{
  "n_experts": 192,
  "experts_per_token": 6,
  "d_expert": 64,
  "moe_layers": [0, 1, 2, 3, 4, 5, 6, 7, 8, 9, 10],
  "normalize_top_k": true,
  "balance_loss": 0.00073,
  "init_std_router": 0.0306,
  "vocab_size": 4096,
  "norm": "rmsnorm",
  "norm_eps": 1e-06,
  "learning_rate": 0.0083,
  "train_tokens": 479600000,
  "max_steps": 7319
}
Below are experts of layer 7 (counted from 0) of a mixture-of-experts language model. Rows are named router (the router's row for the expert), gate (a neuron's input weights, with its number), up (a neuron's input weights, with its number), down (a neuron's output weights, with its number) and show model dimensions 0-159. Each number is 500 + 50 x the weight over its row's rms, rounded and kept within 0 to 999. Numbers have three digits each.
Before each expert's rows: a language model's description of what the expert responds to. This comes from a sample of Wikipedia text that the model never trained on.

# expert 14
Description: Short inner word fragments like f, if, ra, e (semif-inals, perfume, Ibrahim), plus the prepositions to, of, in inside fixed phrases.
router:504526532573501407523452540478537448521569528538520565483528556444475524446480416398507511616407524433462488517453496526424468473541614554513529554562467495560541572565437454555444542475441546410474491391412496454436519448424450522512518494480461487509528488533453440514456550497610444439504491404552488572426560400539482479525486485396428451567517550433495523552527484492483437493504474469493454573513437511534454451480450538609611506485541462516524484400563428524507496500467538
gate2:506401484538537473596485492455542498467477500537561491538483530498478456473489469454548551465446485483434652401524522430518487469521517529489422521625430490595499570508556466572572470532408492531488501493538523495412406433531496583457494479488558533602475615500436389512530578503496495532517493487439548445387499538486474573582527542501469509523518444501443571466534638541505580538521467567525541462525512535496418469455446492533524395445513552444401511542505484504549516534479527
up2:497490490504540522549478431427541484486481425512423481468492501457489552548490507619528498536490535490566462503543455545557524495550428502484451446511455505544571478469600491366566526557531401542534517513481453514460514474398550441522561481402546547548578585566489463583520543517453538545475572415573455574457440387542462467584484550504525540520460548498525476480593475565514409508501516472544498487494474543410503445548499521569545465502580467493438499533591426591635559572508475
down2:482495552370477508493491525469479489526527473406369489426416410478525570420470585437458543446515476479547454484514589489567525510453389482508452540548452561546528521455527526465437547513462473523505542521531522348502555397507487540504439479507558561581467481486408443499474453578544517574495571473423535432411477513495497478442451595528510510488550527422410422526540556496530517503507534542457545563565459513488524515540471413456542495440570408510389565477526466539474504510522480

# expert 32
Description: Past-tense verbs and -ed/-ing endings in life narratives after he, she or was, such as graduated, won, grew, joined, announced.
router:485497545587534449536469523487466422572504600597573531459555489546516506477534476479508577460501634480512433494478497491469455540574480535612543524566529368563540472531365451471512532435482563464529417462494490462530456495510513577590449490535494523503527501537433417550543504497620474481495524503467469446527492467477517435453436544486448506529548475397472497423512422456468522526462434460560560492436425489507470587595502580576514457496491606580528537452548498588545447476508514
gate1:406558461482547435536496499486514576436417617477479504483457456559624451495430569550488575489600462482441520517549492452547561443426491526512485537534549529470473479534522494522532463584614468430459529487543557516515564579503543502516467503491559557525527516511470431504527552358433551508494404451581498437536561492549530546484531533476571507513527465368423480476398526452595610487471482448459486500475396486506484396449508498529514503483546506498463478417556495469501503471542598
up1:504520515455434476503503500475580440593450522576483554428505497432541592516507497556569513565508401454466465520425417479587452495526496408478525499503480487457588530452503484506545526529534546526418490485443485553551532564532541474462580452461511533548514463459487519509465544438451570554534597496514510482568519508513514503458544465601453410460443504549617359515500577502571585511517490454506506556547445544439460552483502509526524478368388406513539542549510497632474567582486501
down1:434558439416586514388505601480470485443603491484465539554498473560408505447414577439504410472430463451616404525531500465529450406489491464570433477480581513535467572502367489539540609482534441485518467480507502531448490463538508560492538483577549511500486489518490486450514504536559502543535487535515546420535575554399425517568501446537626489496576553443531423465551476560551467514520410523512469582507483527554508438478430479535516512472538478502540500474452494471489447480590509

# expert 1
Description: Tokens in and after sports event names and results tables, such as Cup, Championship, Final, Open, plus following of/in.
router:531463508586512442526517554461540494456473536598618487489508470513488532565516487425467583467514551535447525429521479539453510472507555568550481569540485453615533497449500510517604482462482485464560490483474472470384473407540521567531595454419493497536534451479439369557447530489505447428514453465494563519480518461560531503458427594477540418563648535475484511545473458495572462442568490451494549538509389466544484610556546464531595442490491526578567525486502435472554529473491558
gate1:550564501531504554518526501463507501506418509572489458625487504475599507583499468458476575578525496475462484492481421526401616508528541577551491529509535495588483462388517425474562419487455543482530481503589618543636486414507471464524560479427468508485570601522483433436451582418465447418566475527411481432520460475530565487464467523520415465490480522450491534428525502469561481425500496480551575570483499487557451564529470414479501532462477507534540431432475462433530444504524499
up1:563666527483451509543495449495518517519471598500466521540464491552483452523549479555494468519589464432428445502562466536484523537463506403380515504508489479515439452545520463528558431435552464399557488589576428447521529552501392554581538471508425474450458484464482459542497442523527507448527530451381511414504537482547553554492459375525528517505451550476572465500466510402507516485571668437527515550418475533467530547524465454471521461484503552526500434459464455461515536458447559
down1:520558503461515553501446522486532461502524485530502488555514559489564586542453454485490378573483551446485476435551531525488481462501440372544579402587434517451549599533472463475465543525488481483501464472471453501440550479601456443456473515540534518454454449427509603532421553447493549495435515499415439483539483541440555543473420517491561525483506558437456511560502436413555485602526390471654434476515542539496439529422440426489423557494512458539522501504487447546429556549571509

# expert 63
Description: Measurement units and symbols right after numbers: km, mi, lb, kg, %, °, ′, ″, ft, million.
router:552495517561593495594532514462573425514510551529542515472504544406430541483490485413379495536507534489602472469473551465517482514584528511507508500513523514438529581472443462534399490432469525551509536473423517486541520434528429604612519483494539548512607465496451402528506511532453479408440439440524527470580549504529526481500431562468498539468543496506482467488536531509578402432468548525524533522461498480507466497583500553517536403541555637504444438454585476594528418397444485
gate0:588512514545478462467544554606572523552523505509527536535510451531532573547492543443480619535516584512554491561553557539500399422534508584509552485501405486394527573522451500444463518460570463482536444537565511498488583470475543549544517544485436525485534536501470499537442525490502515539415532462550597508456479569515463414483486465412528552406475550495543500501529405518501526403441498427464508393429495582379535404465592523539514442443526508494526452576519426436506480474418458
up0:500453567524579438559470465454500516470432500553490485480464499543494463409547526613422517465549424537559500423543347472529522501606514513553481492532508496570465491454606609525448447557398590539493482480453500459537455498550598429526483463549520506546457469541552478465488504460484486568521469480501485499586424495526485522579442462514481460587500493498424501513482543539570543563466529610543560508541590446509349529554568491537391510514526459569511473490505422512498472468444433
down0:527437523435574482494467496419395583485545464579466515528472436531575391561473561569530461523431383465496517523495532554457587538542516521486525497590532410574566590480452450587546449453495501561449453467467509539451426466499487500622503474375465454494417586546436510474459506522483474554493476477435495437511449568558481506395489510533424477481639485529478456495486511578472607517521442477501452532489494598515495491499484532483495532494521427513455540490497498491410422436532470

# expert 27
Description: Closing parentheses, brackets, braces and quotes, plus capital-letter pieces inside acronyms and formulas such as ARIA, NKVD, PDC.
router:495458566564512493527525578469496459565462540529515526428509469407480568591446468394426516515469548503580480499503455453587497482626496469505523553483553485544505554519444476572511418426499581504539520517542473480529460380496416552560491438526463463481594486451534408510520516467548470487484500461571587492535557512527529530375392618444411513474606458440475474537573489545498477551512425475542525582471482488458473547609496501538535464553469555542517506388569453476488484516519530
gate0:504370542482551487423456613487536395648487509473539450524498537518476490603490497532549516523433499453526495486448495369514589499486450514505436492443480490496557533499550607525468450471452505531570438521608443419535450527450582572533500514477499514483501493463487452460596556554628403450433475493431435529481548543608440487444490537502443484496470431493532467502460542542476482578553509489508517515502525477474581499527531481575530421556513582521552501472493619467509552501471566
up0:538467460507516520518470390477488566425490557476448541490530505479585586387493510508500516547514445478579512416518513579492412485513499490565523459512574514453545422541385397512504508551557523478473499459387542617537587437575416429497469533526607430484527485420524495564393441478472483623493533494479510385518558525457510535527486569523491520577564523476492530504535487509511555507434437522560496488560497463515444457514538515409567543467481451513437420540554420546549511531559485
down0:537539421555522427465448571453514502496556608545512477517509472467509406519414475533517476574497542415510493478554556478547490406314513493526537509548479495456578568507467477540500547478497551572489486444431456404423406482459566461520522499387531587504530445579507536565462545409507449492473522435484456421522440510515557445557516392527578503510569522527529520554516507560549417422502497458495572550526576466509539489509483518571424420422508447483508452534549521518495459433454470

# expert 42
Description: Initial capitals and syllables of Chinese, Korean, South Asian and other foreign personal names, such as Z-heng, Kh, Bh, Se.
router:545529548553595467518455564496454421577517569521649498406558550451432463425476507415497492559528527570504412483452570436517484528503554494466507559474538459530502543529499498537500468481561584507529479439446484417516537482582464605600516448528574567588548529528462350567444535489629425486429505462517489521534447484477528465456485492492531488594577461475481543477470528503537527575476497479507492545498511505593551541549491532499491391483583545450485515388553545523493533476462493
gate2:421523438482571551535538531470550405545442545553492502560587602564478402462495431564434486438614492549569471562467550495553548609546458570448440515474484436529539433492495432534551522476563469538464518475552560502508398520497541469448521585485470469542476490440590430450486479601626504418502488496537475506503460506452465472553479473503491512499560463411500500530520498549464518621546468520528568531511510545532468523565553502520558537492525597529430552457534576493487431589516602
up2:426514375507507585487557540572489528445418540577489450475537530444472483459582508489531501493634471530612517452538478535495518524489537512516451491486527523580503445485521504488588567509545531539469550608509557550502463454518492501512439557496402590559521461445507526539525507459546435433629478440519441470505492506475547495454558455614585474422512473452435529479485555496515474470469436536442475487547514476427483468529539472552512444487495446532546431598575569434599370488488598
down2:520436488485525548510485562521468561451501433495462469486531559553452600579334583512538509497543519568495421489465516536608463456595448477497473522501539493454521429522651513474604427554531618540433569526538506408502452465535484508578453488495455462430505548460437462494473514528571476516518423490428515419454537457474445461526475552490499425499581471537539479506623536514470538587457527534517448482563555491533502435452473544426521570465494566454413536459526500475484450496428481

# expert 47
Description: Opening pieces of longer words like cap, cor, port, prot, ret, det, cont, as in capital, cores, retired, confront; also Inc.
router:560459517551463433559463497546608443542476647519511528510556478455496544529546419433502529567452549533534421469418486567530468503526524546524488521450468395429576508502481426517514530415481535486524355390450486497460515388466481529589493529435489512514479554539512489629508495407534384459457416476493521530402490453501499518460482556389495545506556551517433497459515471542597418440466541456589500530535462511514524514546511574511568426526516473451501465472538460535517496495491463
gate6:489494567476472557414492595540483426520538500466532492463437578550426451435501456459422442481598432428452454524377487441561475497513527502443527561456565534497483579421521504435548466493541397591481491501562536458488522552582501560527523512475392554458517479558494470501528572503461513538521446510565561535467548528486621404504509460409441501476486560551436475613508404468454529495504491412612520419530390504494470548505474448453542453544534455549500464556494447473524497545537490
up6:475497452495454477509479437516462536508475526552487478419563439507560484518490582536501484471497589555474564521516515440494550493439439528518578511648462555555450463513485516495466404518507492373454468490419476484434463439470474553508575477496515603480511517481532600461399421492506484619506524400467458470529508491406479577500497526600581421531533452478525540430530505551450500487541534530501601580517469552617559472511436513554393457563459500434494417426441467492552466485517562
down6:495581430537457482480518511430520482511497506495449458485553488470497451558513603494532466501469549539517575532471538546436408535526527433530506483570411519593612551470520484506555467441512595450401461678474519592479486473533504469546464398486498549526472534521517465415451607543482531521518526490449533517582449497509456466532510555442531380531535502503519488464566496514532539511504426499404483569411448579576485513492542521543403532470453629594543470472456499526491437461518431

# expert 56
Description: Final words or endings of named places and bodies, like Stadium, District, province, School, Company, often before commas or table bars.
router:482480496591537562510493602472448493491509571549587521433479433477470558582469497476500559538474543559524492499449471569489530462486574535611522573478575517502548499490383543591531484458489541496551496470508500533436440442508476520556515447479598529503541485431467501549519503492592437393435492452503569455503497484436425444354427600516400466482581559425526485440542511557548468535464468465542529536453462497521482542587534592499558424554529514473483511408583414547461469488539544
gate0:524525565507516541501513547528515489468466617554569478447457446530523548415547497527501548518484530418481444531532511570459555447444447488484483536473491556483556475551501542524448619501482434431449518495520540497473570402463473635476505488496513559486534562475446475537530511491496483448516429457455511341554596563418530574500500465442491532590392486517473481483432591554438422522437574403577524584500580475419627534444469546432456541483502477514476521541542467454560495492518486
up0:523483441527534500461626540501514524505485536508483507523455510517490470498442515478392503570473545544526386510522410471477450480536507563563448477427469572538486599555456522443581533500448556458522492550611478499516468496522586480536564448659473543481557540414567438454536571443491529529528436539528467511458522466473468513542528486386479403567467527544627553524568413478535618458543457520478512587443596514522503516599484547539505465426489484521534502554453444481429535502533513
down0:481523424594503494473529568482430466542534577537447485458565436552499558504367471505505421510557493467490580526587498557487547606479591594552538458499606498478547552542481466478511497570580467551406516484517442469447609561580528465542449529517491550499491525530481500495493484571528456516499513550495530516525511472492397528529522543419525484453455435479586392487508466489452493479505462466437654451500468514439490636596411539444497514475517484525483475448450416485527442571534512

# expert 5
Description: Words in names of organizations, offices, awards and countries, such as University, Army, Party, Council, Service, President, Director.
router:551515465582533445501533580470523468585458543641549584465514516507442489548454448405505481541505561472502561528439464448468503504524560459506511571506585454558611479478400442508581428442496505504545502499532400512507480510523387542508547545435476470468484467471467461543510518547462410489450548511547612479420450502514492498347466523479535520556516519454489497505471463506525477499547398476578540598480333501517526521582498491513543409507508483484557495405551506531442545449486534
gate1:389583554499537496424514540510573496496481517524495502578528538533525470617459444478491480496519481493507491549529513493486431467461515517475413533569531453520635498606489519540595498407455465401556503421456483569508524602499443477548561469477531512580499574521544460562428512596468504476394538511493417488482520501460524597408486533497433493547416530505566487511510399511553528521625473570535534481468425504559460419600450494487588408486483478514579470546465528498453489529515466
up1:481516460514562497470512531502522493532525560516518469426493445586522501549410564444456485528486544517542551528483487436435499421522622466492462527454501511441574437613473418456528514461575421516503490439522536480435589596506440487532571464602472494491515435569422603497447505546508434498488438608454570526468512410358429522491513577595424496504471546424458547454474467456548493533555522562593473536448458525570465466451453489474531505494465479533556465603441475492430441514478487
down1:460442458478409516480555574536515530523570484518443465468428450527488417495360470523508425518531533511467547499519488551458508496514457515514497459507489546393435448500472505528512475469608545559509483499508549501561534467444485527525448587556571414511488423481554468474527466438495503490494513543536448446451547396479395480451495576475450536481584509467553526511642516468525442544446461555530525449474426442459496551502495616533560440497578457568441440439492592535371576604432495

# expert 23
Description: Plural suffixes closing nouns, such as s, es, ers, ities, ations, ments, as in political views, plantations, Selected Works.
router:504524577553526503636465497495470483563576609543538504508477618516485460563486525488510541470484591570520491478471533513562499466609595473544543559563630464499533542559342542457553468415498518503558493461520501474479483518543446593613527473525441445530545433488466458521497554478468483452460503491519580488501428441543507459460510483457461425507573495452504494512518454483484525447546413445624543589456496446495487506545523522524515468522466641522553559500553511596439552520507495
gate1:462524516548494548524522485452501502507561528513550481419442558449532447575393521543409577576510459552445559490546525449572499541516513495441557467538507518568497514496424512437439492525508495480469422524522498485419553440505496475531598479535419446453493580589581536526468547541474557531437440355525629541540500486478541482511507536454402548549505540555567555534455449518558496521465426417456487503398551458525472471510517469640533532513574517550586407544485435557511552441547474
up1:496503493506531557453484559500455501427565568459529422501473504530482508453608415499546499476498529513591521461535553551539470433495464473549502434428454500541501534430435538439366527490540507518561492482578534486477471450463587424519513492598494531483553456461474524382438366430580460519489497539459496433377447480539475548514592401501509512437502500482513512516562493516507372562536491418498497584508533490504373574492505455478570551524477498483542600414547533541494525524504589
down1:555463452540465483575553537518463480510471486509548523493545505452486487579519531466459503518389450475432380412502442458534508489480455543492416418546431563443503468425487462537537506496523564505551511539504501556473495505500571527491520523558524497548438486509456489496528525495463500499600434629616419478553474631495515502465569577486608530529539463445555498549496592587391556514551582561485483476575545433509454527508547461496538492625419474557529539559527560437501429463404538

# expert 13
Description: First piece of lowercase words, especially r and R starts (rainfall, route, rapidly), plus compass words north, east, west.
router:594429488547489514564436551523562491548509525567585554487554500429465569483469488442441594514424567536525414462502479466462444411520526504489540525538547516516580489418449510441488534391490530480590446442427469468461545418589473585501532468515529498501559497533513464481435459473542454472404470400506501538486551433470542419477493459464506557458535575489489562604607517478483467500534508444540470608451412509503447450485541478545522452563520531618476465505523500588556476424403458
gate0:554533537474554502517557461633502520503484503478517510436459501521547504460515453544493575513502530506460396495519500495617489548508536452407473559492503398507456438534498363448584575476581482552558527514522472472560561552541548452444399501438446460430515528434566558474516500412432462561466508505502439505471419520488546532454462387521454490566577508473499587450484494579539478526514497505500555482452467384448512384521486485499512536483483493518402448505544427628508435494557409
up0:498442430522442521476500510416561560479439406463515458540477457473483482436571496481467547509598509479510510455520511452456498514531562526634547479481444587564556508468465610503531483485439487549494441432569513552467367470563457573544563449448546534513574476490488504433545597568508451507491515520589583540538579465547523529473518514470455467412465451523549566526482535527453431434427538445545507501565512577531597576496576507487392567595481472522548504520553569438422495515460554
down0:505552556428459494465451476404573494449534472462496427548510512475386478477410554488520492505580417567526513546493461593578536487455593422505531570512381482544447493461576378500478420592547502497491425567509554495427446564615494499523488473428512388460511575548489391483483469452508543501446479553522558533501505535500516457488435514515480437456441405486485479540521494439489574478474542457434505572511535460525555532458491587491481467518539550468499595432538459532485564576460563

# expert 6
Description: Header words and separators in results tables, such as Final, Votes, Candidate, Total, %, and pipe or semicolon cells.
router:461458458593560420610486563531496480567449514539579493448484497421452476508508446425483614487484571510497451541497454433437500402545583503452508564502529462505593589454514547523562473443522591484527473486546462445393458439502486551493508506456572560539539524517456411529415546501492388455484497483521615537479473486558427510434496514469526476496481589555416501475505483509465454508578554533512514559470415466452500528564519524525590372481546536501577496464538404534546505504442579
gate1:518480510482558524482466408482486552415521533409490525505466573453455546471452506494480580513511570579555475504487415378410495489434508492482571514538468560467465512504546460507481500464562373560490600589446442504421447565459479505503486545457522536510537492537589549504484530479516478413445654442620577422443461527455480508454504519576530495486550434562563433483576624531484527570519441497511503448576494485557470408486467490517432496592567516473476467528486465528447519527469545
up1:521494441460504572504481542591472410474468585597507440412508482475460424507544433559404453543512565511485455547488576542536515484544414515516463554536515482475527498515497525588469477509469547496442481528556589475536505550589457485465489514504475361571482545453457494562523542491461585520523457548484491549533419530535507491457514446413586437514607567422408574531412421485476425560574501558468452458492451501464553514512537553548532523525517524458511563561608523581576525495537390
down1:459513576434462487507549480455549518545515520500483605398485489499503534498448446510511491554514477437510529548499451518599400479518615512522528469544533502498574522445486519514439479514532542521506447507460547494498485473509493687477505405505479535537467507512509468468493468475451549570446451399581545552511473413483523477557471499521502568538557528470524498532410523471462505505529503494457600476360611515636434350487599483563554526497542509455534474539370476574470502495538468

# expert 57
Description: Single digits inside years, date ranges, vote counts and statistics, e.g. 1870–1940, 2020, 3,980.
router:512437461536491477489497502556560395665540650558556560477534524477506528468560444415534478598507535499592510397540435509507498540587529494554507492497520511562501460520449458571531515405461577593497514424494390428443501442435452468555526500472515509586492513507452427516468465520531441426400622382514516465541468511580572534443461520503501481574556482461499543488566513482564468526464479519535491504417432502473489488514499561519474447537484505545529477461466502598523491432518513
gate6:500444507450486482491436463426582524411539524473509496412461628548468429489522601481583604529439503493558501462513618512551505487514485505472438489490503514441513579424528456551447506454443476554468491471503503465517510504416492598498454488429507464475558596572457527553489517618469465490420498437548517473509500481540474511444354526487469533533531410608562535534555467514520509571566480589538476490538564519481525525508468532516460554420545490597464507570460430545434439486395432
up6:547466499463483491631470523444529477381506570450515421457517609483526379519596498502562514520445575488466487413508579531579576523496513566531556538585482526436471513453520483500562540500465455572529527553429385464495513461448409510484468459509533515557506564538492490489504540547458497534459443489440540475540502504600520523485389535505426479478533477613498504519482461568526544557522500535511556593534502454476472590456368505522477523462494503613490493586522463454527373499450454
down6:475380507412567509526531389527445489469474453525456468493444395500443597529485475579530413598533503468476537511546501528507486471495480500512577431536502560432515502454594513410545493550443539469451589508547513470543454437506427516483481503470454547566503444468425506475474451472540582575485527488391520419477573480516383564542507494468543517472577596562495553468566546539541410601533549445524485507524504565458493430520555500537427507471542548439541388448496473524528557438428503

# expert 53
Description: Digits inside larger numbers and unit words in figures and tables, such as 350,000, 25 feet, 2 kilometres, ft, km, %.
router:543434467584486445500506531507487440574468516527552493473555502468410547474526462387428537548555570499506465415483472506484430476614571474531526523465559511469497499466482491469512456387483503568507520421464499468472552484567492541552590495441496507524503473466418377476514557544453504501400519457515511562542467449500566441442446548466400479545518516472373458448595574502502469508495536448603477522436480461500464493545537571495526438538555602530571445488538414660544448486468510
gate0:466403397511568548507442517525503475454606511520582481521477512489608531506467423471482476621477527573517509473568468509470508437571484484489430523501436497397525580517513490465455520468496536534480559490488536459442542485602465534509505505561476430453482522478455435569483519463559431506466512613441409485550520511505438469424565481546435545469524468463425474535457568592511495516571449614529489496452411495517413513619493483559485567506451469497525422477525479569629421577453480
up0:562496491466573629492521455436446463576473568548517456470395503434452496450601478567555408538495479432514422530489489479499500572510547563508526533481492494604486624576503456567439444487477471532501459518539498530506407465470472475546533494490497463480546492449527522506413511504447478544479509461510497456551406453455408592561517481509548486366541544479604405471518546476556496456434388487512523479488486532463499452501515477507496513546516462556562491397491589621463603425529511
down0:478439489525527485501482615653474532529444549522477494529485457417540510516521478503447432529566488576498484465492451462496604488529417531456492497508507563482489474419505533517543477525554536474686546564480567508516557484426512421590510396556393499551484477554526542550568549506484547515573548476525442620398486494604554483570466438507554605561505477504463486582494472447436503486490496527521485513487565486483485473476584438447480558547511533454521442474534455562590488517559446

# expert 40
Description: Final periods and line breaks ending sentences, list items and headings, including == heading markers and period-quote combinations.
router:540527544579493492491478549509485412504532544528559537386510635507469553428550552439406568514535572513451507456477547535462511493501513500536441482538525396541584478578466427524447500455525493566491511451460441510442486493500505456607493528503497603550510454545463453474526487476514424513459476473562583442503487497581516511444470518346500513483555562506537561483525472426571461450566481403548557618381450486501561582593502594498559483555480513522434452484501488553494469493418521
gate1:452480517550592484432445468578480506553492542489543413507599443452506561446543529486378442492432528506551518460473512529471484513523472558492579449507523473494496463420513433522522482430462448573541551491536588520488514525478510447523540536437457453509472502535463530553493519489539572638512518624523518491545510553493524494404595539448455421446563452518409542508630525517580457486493583565615519430429552453474507579498536462501432523580531554509560489503471491479597434495604505
up1:507405473471461437486471480467530490530531531505524526512476555523491467480573530529507561457500538436452559538540563511531413485506581469496604526535466518514480473472478471500494417535539553423415490458594561487483503494514570530619559461508494514517589501485468528474479507554447499440416495491454507481503474506581590545558470522561580562516465508420518496424509414521602504538505463469431565546632459630424490491488491601569492495468506422548432428588547537440459617373463534
down1:568440496503479525524480469541474496562453554457465439484555547515491479519623532557496507395525690555495501545419477493486500545426520524429519592438505488477579528470472516564487520503401493437481459447524532542504493533535520548477528522455406474487573534566501547575482613493517527475486505426552454515567534473474579454553553422426415606464528487484501584552559482497468492512431533522486501532422459486438521517349481539474396485463566540527488443550433447534476452593500477

# expert 49
Description: Base words usable as noun or verb, often followed by -s, -ed, -ing: record, list, claim, head, lead, result.
router:583458473567545454512448538495514440503430609605562537490600507398471541559490459485470531579543579507479469469512455583452543461540447487498516537491522502481514525545440493472527544461468571457596396456479421479509473419479496493513492488496620566454593520515438456586531603503602412428480497486537608516478477464541444544385461508497541468436556474429453512460567494532516484474518462505508486502507460472505559511525575550522517418485553497484613467493522439516560481469373578
gate0:521533565488521533405530455486458578474532376530525430587604521566435387564525536413435552525545506413486562473490515576511477444539468486493450560579518531534485560481533472469509395509532505563477575583479577552567532476510493568500474448452450511482488457597434413507540556429516451526509434483544416443501483513539500433506590541584526555420532506536452517523580520546512562550519504536541476515586484405557474513533564479511494478549504424567498486608478499510529442523405441
up0:493503608491566447519520469550516550532578412550450494532589476528443494483460413445555525480550471466532476460524478514501512399563488500485581414466588583474490509501453548569612605466479611493529413495553595521392382503502534487562495492472592445574530466471533426506505495483609446496437396454559492471430509424503454466542513547547423548537565506510419461445521566501569508486527477446521510516443480477444547537487515507525553534464533485387460492469526488465565548555539493
down0:439474475610449502451551481552492531473535537448525426496518483515427524533489498473444463412415545493541490410488573489500404424469514512551528453466521622488489575523504579550505431510604527417448520534497599558495482489431533559491406554479432486523559486520438479539509509533566447554463470575583583439508445471516535578465551412515477430441519604496532526546538535440523470512465499606478598482564505591487526504553455449449501441483508538535466536442537619548470477479609498

# expert 31
Description: Line breaks, mostly right after section headings like ==Men== or = Title =, also ending list items and table rows.
router:532535553610526486549489596511549470487575532544529473492525444460481615521488460523470550538454567508454476514510526475554401490463534456590518556548648531482547518489489506437494419471484559477572542451430452432421446351420490528544513374508597465556530499543453523515484472490583466455390500468528515529550535446519508490488470494471542528488490473489434469515481490448498480548504494443516556584498425488505511601632524537549497457512432566615510545445508497487483472381452503
gate1:461534522482405471462553518575482479439540443638514475434502491499467433485465522483516483591447637538551499452603496488591570526540572450468526588479610473472545471461510537546570489450525518558535585452509376441504483549445485532459503405528544498516564534538481574455590605505507516479580575456481467521508420489497462562628464485540523539503499490515506579471502551512484521514512473472498480528527586514494542437492521542564484416505502562409468514538393565478407441486511459
up1:508470476485561606437510523495461510521386499375467506506484470473568505475503523465559484468540424433487474586482503510489471534486557550432447497523447486544452574543472458545388522590454526412495440572448551601408532480482530532545483539523410511432486442406495463448481430474446564498351439485438522474498568576487476470392516476442467445462545526451498473498480441500467539430547521481468544479425469560559486494421453560403520573533530439572509480453563517552550587530468482
down1:506565410679417500614511494552520492532437506433522504536467455439547431545421550509536384571503492478494463414471565499499523587482477560557496539457474517526613459505450501429458527481522439468566510502536559413446489597478588443560493528488469520464611411472479417500498518539472492534478511518502530469463373441544502419455442440551528474466466512514497475482478484513475500549516507549559502442518463538399556351513440515435485476477531525445468476470573498532528565498528472

# expert 24
Description: Job titles and their word endings in biographies, such as director, politician, footballer, adjunct professor, executive editor.
router:527493498588505483480491528479504430545440582646577603425506482462458528487467452467519512586582527456430565514447492487575474543518500479507475559582656505507552528484449501545530474452539550481580455467436457532506483443488425484507436496581572546522484480492507517509477494489534475432437465423518511459441447484516498465463442540478424457562561488471462472500498463509567468461496464518575509520524343482529569564566556629512585459468546491515591538480538476548540534463365571
gate1:587533554493463569468449479470565504512474550554519539571459399547431546372550488544498523457484460427501441499556552471584490531527503456467485394466511678495527599550522468485513543506488443489555523484474501509534532463551426441468472584477484511457454429585433583478579462473478512513482442494394533593529465492564464485490481475500577547463535421561550470553509529467516478402615443510468463507443493551460553490567525575483493481453482456537506417436528480491485528498499648
up1:490625529492520473464427503469517495549427480553533472496486464565513485550523516584583500565472496481540410453541515579436477459480551397436485548499529516496554520537494450553496435514484533568434538492549446440530537471419541499446481589430512541489406500394493406536468442518472462532429492589502488524461535464472465556413516546541519492608439466533437559579433407547399498591507458521456573551428497468522475554527458449537465534505570458421544493488509613387507536420467532
down1:494510393493493416433409428559479543501439493471569559454595524422476481592500498487434553507429555569516462484485446548446424472498491546457536530474488540521444490400453538418523544537478401466519526517441561471515488580502471537477470570486489518537489546536444480487544562554508457542471516464555475506552639515570488581596447536508491501518518509487523561442430447520457486562530454467496504387396507653434583546584551559574497564577534466494535475480433469480494437510543498

# expert 60
Description: Nouns in sports and music articles, such as season, career, team, football, players, band, and headers like Regular season.
router:509435499629513413556506551548472463556432559607535515490559495529465523603510438483453618484522540482485492462414472545485408423570551479526540598491562488529549555507402518439494427465533543457613493508537519497462421507506455508609559469471537571505545479477458459523517561499548491432478438504523586477456451462477503451412497494507453477588498543447470497541598498477498481452522489493582502607524393509470499569553519588464621432547511519500539512490562403529498477510458476
gate1:520446474518535527482504542525488503610557512484523486455533447510469529528499475560417459566509422481458425569429585567493478521499538521412493460588627481503450511502453515435472574441524557493538461515557500480423482483510493402583496490424421629543486514540570581508504422412609504542516458468485451470377447482404512528527569484511509480475475492560380549594437416462488493524535496576533525567474505496598532522522510547518589523476550451514493527442544449507453518502497616
up1:464515469472569501533475487534511537597430511423494468419456470443520497482532527503441495544496558445447583486521568542500520480610576509358542482494545616514563535458506425430363501485496526472432501552514420537431506488498520550507551505460438411497562603535554520534556515387436499558545518474487558457462455559389473489531487473567470573435485491474414469536461489493495534473494455493403490445562479574465484550553513492396468553449472460479472515421590463464448462472451594
down1:477513509490467460530478486539472570496528471458597521542501490526518542525500537574498482528517549526502414491473431629610551490533564612522515506490392616473514484576513469534445500523480463444474440550639418491448463478553582522433483566465488473552538497488442481407584398543493482498511503583501447508580426421462528414570503477511491518500484514442583577466539535447549562517452531588458431520433488448388462420511492412432482443426508503492538486448459502528515492492573555

# expert 9
Description: Subject pronouns starting a clause (he, she, they, who, we), plus but, and, was and word-initial w pieces.
router:519497464551542522525482572521488371499501541548546518410530548517506504577498466483445536502473583439499453503513615524422516547560635511535479557545526513506574474468433464495508488390615515526532445493474455409445540497527501587600506466510471462463584503533501488495408546476513450470446468470514593484501544521509485424418449455452327450477539543518451503488479507444499503477526525456491522456479485500501460457527561552531556464463616543578423477493564484571451568354493516
gate1:551581537523483411579438539500470508516516514487477463399506503511445464500443583455543516589494422455545482457563588528467428445536539525549529512486446494504456365405460514592526481515505480426452487434485481555492488496500458464567558489526582525450377458497509483554456518425553550536435510556543551406506451489572547434450449478424628552498515409570506520606444477467524409496610457401442462476511471492526483504456475446447423409505487494526508508489456507453442517506480437
up1:500430553548481594506597454556475529461512504548514596458518589489483497487495477410470517488441551593421555456432404421495472481480453490451512512568533463528477504542544545369531440539515457549568565577577416459468515464534414488406510512422535541429611464497473480419458510488479489432477446481469412477562581458482494478531500522573450533590497571482550498498602519590482498541448582557513449453507492484443523452539511552450514477519531495530484560461476446557524544496537355
down1:580495484498489469438456467535595515477490584506480490438524429564492475470612457520524505554555528590562499493573451606511473440488449504519639473545482416563516514476576574506366514435483491584503522491498498542508490588467560468530476470449513553539556612505570530615433541582526414515476465481504501496499495570541489436464483500391446549467479566485540520495503429422472481522528443494401567472440484566543402483500477505514505570437481441575549438476545492562470443439514455